{
  "n_layer": 14,
  "d_expert": 32,
  "d_shared_expert": 64,
  "activation": "swiglu",
  "normalize_top_k": true,
  "routed_scale": 2.83,
  "lr_router": 0.00148,
  "norm": "layernorm",
  "tie_embeddings": false,
  "beta1": 0.95,
  "beta2": 0.99,
  "batch_tokens": 131072,
  "train_tokens": 783400000
}
Below are experts of layer 8 (counted from 0) of a mixture-of-experts language model. Rows are named router (the router's row for the expert), down (a neuron's output weights, with its number) and show model dimensions 0-255. Each number is 50 + 15 x the weight over its row's rms, rounded and kept within 0 to 99.
Before each expert's rows: a language model's description of what the expert responds to. This comes from a sample of Wikipedia text that the model never trained on.

# expert 10
It responds to: Name-opening word pieces. First pieces of personal names, often split mid-word, opening biography leads after a title line: Math-ieu, Terr-ence, Abdul; also country codes like AUS.
router:86 58 52 45 33 49 43 50 53 34 58 51 50 54 63 57 37 56 63 72 70 63 77 52 64 54 31 11 31 59 38 72 75 53 38 32 37 31 45 45 60 58 37 58 43 47 32 22 38 50 38 58 42 60 55 51 70 60 29 49 67 35 59 39 69 37 33 67 84 36 63 51 57 28 24 60 61 47 69 41 55 83 38 56 35 42 41 30 24 35 63 65 38 62 44 71 42 41 33 31 53 78 57 65 42 30 69 67 56 49 39 52 46 65 52 80 16 52 66 52 54 45 64 34 13 56 40 57 53 19 29 67 40 60 45 24 63 57 47 52 18 56 52 42 44 50 58 72 62 47 58 43 60 54 66 64 28 82 44 49 55 45 43 40 61 51 58 45 59 37 54 40 56 48 62 22 46 31 61 40 31 59 47 42 68 32 32 67 35 29 54 48 57 57 25 46 32 35 47 54 26 35 48 46 60 51 61 48 68 69 47 64 52 22 50 36 43 34 58 54 24 66 73 61 39 61 18 37 59 33 47 78 75 26 47 37 52 51 54 47 37 55 51 41 57 67 58 69 72 55 47 00 24 74 55 34
down0:43 47 74 23 44 72 42 48 49 58 66 49 51 36 66 44 37 20 22 64 34 51 52 48 46 68 43 64 54 68 61 54 45 70 61 61 32 76 80 47 37 41 40 24 50 56 52 57 32 50 44 38 73 94 42 62 82 49 42 71 65 28 66 50 30 33 52 27 54 30 55 39 56 53 27 37 38 58 30 33 58 64 58 40 32 55 67 40 71 70 64 31 60 56 62 51 47 82 23 25 43 42 45 44 47 50 47 35 31 58 52 43 60 54 56 34 82 34 49 71 61 46 74 37 62 56 60 47 50 34 42 36 35 59 45 60 18 26 56 26 88 31 58 52 32 46 54 29 61 21 42 65 36 46 78 56 60 52 62 54 56 47 48 36 37 64 37 45 29 41 45 68 67 47 29 58 44 67 45 53 84 54 48 68 43 49 32 52 36 46 40 53 39 28 72 66 63 36 66 42 61 50 57 67 53 57 79 56 66 22 58 48 71 52 38 78 29 48 32 43 70 65 65 33 64 71 57 51 54 52 60 14 68 39 42 32 26 31 40 32 68 54 33 69 52 22 64 52 40 39 77 60 36 49 43 59

# expert 56
It responds to: Opening parentheses in infoboxes. Opening parenthesis after dates or names in infobox and list lines, such as (aged 68), (UK), (Ohio politician), and brackets.
router:70 73 55 47 33 58 74 40 38 43 46 35 22 45 56 25 36 21 40 59 75 63 53 24 74 57 19 46 26 68 78 43 59 46 33 49 36 33 56 45 45 30 43 39 36 29 35 45 42 46 47 49 57 31 61 60 79 56 47 44 43 21 37 28 67 52 44 45 73 55 61 58 74 28 28 76 78 60 58 46 51 63 52 66 31 64 53 40 43 55 47 26 56 62 38 38 50 74 60 41 54 46 65 39 53 31 64 59 52 51 22 60 55 73 39 90 37 48 60 63 55 52 55 39 15 54 38 81 68 44 44 55 45 55 58 51 64 69 27 63 35 43 46 55 59 37 49 20 51 52 54 55 61 53 65 62 21 63 67 64 38 65 46 30 79 56 52 46 64 33 56 49 55 62 76 54 45 31 78 46 55 39 49 59 54 50 29 68 67 50 64 53 73 49 32 57 68 35 44 31 37 43 55 44 66 48 62 38 48 65 58 74 45 34 39 30 40 35 44 44 29 72 64 33 37 57 50 59 52 57 63 71 82 33 29 25 02 62 43 36 61 40 51 26 44 76 57 43 47 47 23 25 17 40 66 40
down1:68 75 46 39 35 69 36 28 60 58 37 51 47 63 59 06 53 55 79 47 36 65 52 71 47 42 53 65 45 54 39 30 73 86 61 44 52 16 38 40 52 27 52 61 57 67 38 42 68 38 74 50 37 54 36 40 49 44 23 72 53 41 49 41 49 65 47 67 49 78 23 35 50 33 36 60 47 57 67 49 20 69 48 43 64 42 53 52 51 39 51 36 55 55 48 28 18 81 28 43 24 43 53 03 61 41 77 48 54 50 62 64 56 60 49 41 39 37 52 45 19 69 54 43 49 59 69 52 48 59 47 53 38 52 49 48 50 66 67 75 36 36 51 14 42 33 85 60 48 60 26 37 61 21 52 54 82 25 23 58 57 38 56 43 26 37 61 55 62 49 75 47 41 58 50 46 60 54 66 49 40 69 33 19 33 53 53 51 57 59 60 56 65 18 48 43 62 51 32 34 72 53 58 48 36 58 40 11 47 71 39 70 53 52 51 48 52 83 66 38 64 44 35 30 90 47 55 67 50 43 76 51 49 52 73 45 71 49 34 30 48 58 37 57 39 56 77 60 45 56 51 57 60 62 45 72

# expert 51
It responds to: Country and nationality names. Country names and nationality adjectives, often in table cells or lists, such as China, Germany, French, Russian, Japan, Italy.
router:61 48 54 35 46 49 82 61 31 30 58 51 41 82 68 41 34 43 56 68 63 73 30 30 54 74 34 41 30 49 57 67 48 41 51 40 41 46 71 57 34 43 31 23 60 68 42 17 33 53 31 50 31 50 60 56 85 62 49 38 57 30 60 38 52 48 35 26 58 36 60 51 78 31 40 48 65 29 39 61 74 70 37 75 22 57 52 55 35 45 59 47 50 40 36 56 47 55 34 26 62 59 57 60 59 49 69 64 65 63 31 54 56 49 36 72 45 53 52 44 55 53 62 46 18 38 40 67 74 22 58 59 48 57 63 47 74 61 64 49 54 41 59 42 49 45 71 45 50 33 36 49 67 42 87 64 29 83 38 44 46 42 47 27 43 86 42 62 41 36 45 47 42 30 69 33 59 46 56 46 39 22 67 38 47 43 34 53 47 24 52 39 60 53 27 41 56 28 55 38 39 61 55 38 54 40 70 20 44 57 26 77 38 53 34 24 42 12 43 43 63 42 71 34 33 80 59 37 69 77 60 80 51 21 38 32 37 51 66 64 29 38 34 56 32 68 44 48 48 49 43 26 28 80 42 38
down0:55 48 41 23 73 32 50 31 64 24 50 57 42 65 35 54 55 58 59 37 76 67 53 47 58 55 41 45 63 74 46 61 54 28 66 39 70 42 58 26 42 68 35 50 31 33 46 46 68 77 73 75 30 61 29 76 63 54 59 60 31 61 33 58 64 68 59 48 52 71 87 24 48 52 58 33 57 48 47 59 59 33 58 78 56 51 58 77 63 50 49 26 31 41 61 37 65 67 50 55 40 40 47 33 57 64 51 40 47 54 52 48 41 61 59 71 50 46 64 31 44 36 28 52 56 49 06 63 63 38 72 48 34 58 43 42 53 39 49 75 59 61 66 56 41 34 11 50 72 58 75 73 40 45 74 33 18 46 51 55 45 55 62 53 57 50 24 43 37 59 45 12 70 41 48 78 57 45 40 44 50 55 70 36 42 33 24 55 57 26 54 50 52 58 33 48 53 26 51 50 56 59 57 67 48 25 44 64 44 88 38 60 71 40 30 78 44 45 53 15 67 39 55 56 58 42 49 22 57 56 15 68 26 58 47 59 62 29 45 63 49 64 25 32 40 77 68 37 54 51 41 72 15 48 52 31

# expert 45
It responds to: Name-ending word pieces. Final pieces of surnames and place names, often Slavic or English endings like ov, ev, ford, berg, ville, plus US state names.
router:50 78 41 33 55 41 52 84 41 54 77 33 21 87 63 62 48 40 45 61 57 44 61 44 69 48 52 47 38 60 49 71 45 64 39 31 29 49 60 47 21 53 51 55 32 60 39 33 21 67 46 31 44 67 58 40 61 39 56 34 66 12 70 40 75 43 17 36 66 47 59 52 62 27 43 50 70 57 44 44 53 62 58 55 40 47 65 54 36 57 68 57 51 44 48 54 51 64 45 31 65 70 64 53 48 35 47 53 44 50 38 40 44 62 28 70 25 79 27 43 38 59 70 38 30 51 39 41 61 35 48 71 61 57 40 26 71 58 42 57 29 43 51 55 47 43 68 52 37 37 76 33 61 58 86 53 15 62 59 60 37 69 67 31 55 58 49 58 15 47 59 24 67 51 73 29 41 40 76 60 54 51 40 12 53 20 47 67 45 15 62 52 60 49 14 41 54 47 37 62 29 58 60 31 60 46 42 67 49 49 56 66 39 20 28 33 67 15 35 30 34 42 79 38 57 66 56 60 44 70 65 66 48 39 48 31 42 39 51 48 43 56 56 44 62 75 69 50 62 65 60 26 41 52 62 33
down0:39 37 44 45 48 56 39 81 65 32 75 65 37 64 43 38 70 46 31 58 70 31 54 64 33 31 46 42 30 54 39 59 69 32 73 61 60 63 64 31 54 50 32 80 58 42 03 18 32 64 22 65 63 40 31 73 43 30 68 56 37 46 51 29 56 43 40 43 54 69 54 68 51 24 66 48 47 55 50 48 63 62 55 66 34 39 68 41 31 50 74 68 51 65 65 63 37 43 60 69 67 58 68 66 53 57 31 12 87 15 45 41 17 50 37 65 62 48 51 52 48 56 89 71 27 47 37 47 58 42 39 53 48 51 38 77 61 30 68 51 50 22 63 62 32 56 50 32 64 43 50 56 54 61 62 61 72 52 68 70 39 49 23 27 52 18 42 53 62 11 56 68 58 74 48 51 12 26 16 59 51 56 70 50 47 56 49 51 43 61 59 41 45 65 58 52 41 53 59 37 62 63 54 66 54 33 38 55 63 42 51 54 75 42 54 52 40 20 50 50 41 61 59 42 47 31 47 51 51 54 54 34 32 53 48 77 30 49 52 84 72 61 43 53 53 49 40 55 52 40 47 63 26 58 58 42

# expert 1
It responds to: Table sports results. Pipes, semicolons, periods, degree signs and score digits inside sports result tables, race times and coordinates, such as "| 54.23", "1500 m; 4:14".
router:47 62 48 51 20 46 49 44 42 60 64 44 31 67 70 32 38 50 36 74 56 52 62 32 68 60 27 41 42 68 54 57 71 69 37 57 25 61 51 49 38 64 50 47 37 61 47 58 22 34 34 60 50 37 66 52 68 57 31 51 71 44 77 25 42 30 55 49 66 60 51 52 64 23 42 61 66 52 60 34 55 73 34 70 22 47 40 36 40 53 54 43 61 46 44 59 70 56 49 45 62 67 53 27 49 40 70 41 51 33 45 46 47 60 41 94 34 53 29 53 71 54 71 33 33 48 62 54 98 36 50 79 43 45 52 35 60 67 27 38 15 35 56 48 55 39 58 57 70 39 47 30 51 47 57 50 33 72 50 53 61 61 32 48 68 52 45 46 46 40 41 68 54 53 79 24 68 38 52 60 44 43 37 46 84 64 38 54 50 21 67 37 62 59 35 46 75 33 52 24 24 58 65 50 65 58 39 37 66 53 32 54 49 39 49 02 23 29 49 40 27 45 80 55 52 52 41 54 30 62 49 45 56 26 66 42 00 62 49 58 53 51 44 31 40 80 66 65 46 51 45 25 21 43 42 34
down0:29 54 52 47 58 57 38 15 19 32 73 55 26 66 62 66 37 52 65 41 60 52 46 35 34 33 60 62 39 44 35 36 44 36 63 52 15 83 21 53 21 45 39 53 64 44 65 43 71 59 61 06 49 30 60 58 58 56 53 90 47 47 54 41 47 29 43 41 31 35 56 53 68 24 59 62 39 15 44 48 42 51 54 69 63 40 45 50 59 34 76 28 50 62 40 54 55 75 48 75 80 61 51 39 75 30 26 44 30 61 28 53 72 43 44 81 24 41 41 42 37 39 52 52 26 51 62 27 55 29 53 53 51 64 41 41 72 72 60 76 36 19 37 81 58 59 70 49 64 30 50 54 25 45 39 58 57 48 32 60 45 24 55 50 47 57 70 67 31 65 48 49 67 52 44 30 47 44 56 60 45 65 67 37 58 55 54 48 50 66 49 69 66 62 56 65 55 70 76 39 48 64 39 50 44 28 81 93 45 49 52 52 59 52 37 24 37 70 44 42 49 66 63 40 61 41 34 71 53 21 59 43 56 44 58 50 41 72 73 60 44 58 41 58 41 75 57 52 55 26 54 31 66 54 51 58

# expert 21
It responds to: Personal and college names. Pieces of proper names, especially first names and colour surnames (John, Mary, Green, Brown), and US college or state names, McNeese, New.
router:59 67 59 66 47 44 46 72 35 60 58 52 28 75 67 51 45 40 43 62 65 63 77 52 70 50 50 32 53 46 47 64 53 32 41 45 56 31 52 53 36 34 53 50 48 56 25 48 31 65 48 40 29 71 65 70 61 57 52 32 48 36 47 32 65 62 26 40 66 49 91 64 50 31 48 35 62 40 57 39 66 54 59 65 34 59 34 34 47 54 51 69 42 41 47 57 55 63 50 30 52 76 63 56 30 59 49 43 52 36 44 70 64 37 36 65 37 74 65 48 33 70 69 62 37 48 38 44 73 30 24 77 49 32 70 42 64 58 52 54 27 16 55 38 62 44 59 61 42 40 66 54 80 46 76 49 23 79 52 56 38 48 48 23 32 69 62 56 37 18 57 28 51 36 66 38 29 43 75 45 29 47 50 17 56 40 38 54 47 31 63 63 33 45 30 65 38 50 64 49 36 26 56 42 56 62 52 61 42 35 61 55 41 42 39 27 82 02 57 50 33 68 76 34 37 42 40 56 44 47 34 77 45 39 82 27 31 67 67 53 40 31 49 39 63 65 52 63 68 66 44 04 18 57 47 28
down0:58 43 74 65 48 46 40 76 45 71 67 58 40 37 66 80 57 55 35 25 66 49 69 63 42 39 55 38 30 41 37 34 66 36 70 59 42 67 63 62 48 51 68 81 36 44 42 49 57 50 53 43 65 42 42 60 46 41 64 58 56 42 57 78 41 65 39 49 50 48 43 37 45 37 72 30 70 46 48 52 40 37 30 72 42 49 51 15 53 65 53 48 28 54 79 53 33 58 27 43 73 45 56 52 47 37 44 42 60 63 63 56 59 49 74 50 57 58 22 32 25 77 47 55 49 49 49 64 69 52 31 59 53 09 41 15 54 23 84 39 24 37 47 49 41 44 60 54 35 56 47 51 27 52 77 50 35 51 42 44 62 16 51 59 61 54 78 28 72 59 35 62 59 44 55 37 43 35 58 58 77 62 05 43 33 75 45 41 55 49 53 48 53 75 86 55 46 57 37 48 26 31 48 19 73 49 31 64 63 37 54 39 65 56 47 49 57 85 22 29 58 65 52 61 49 51 33 50 22 61 46 39 82 62 48 73 32 58 62 37 64 42 32 37 39 58 28 40 82 65 51 71 43 61 45 28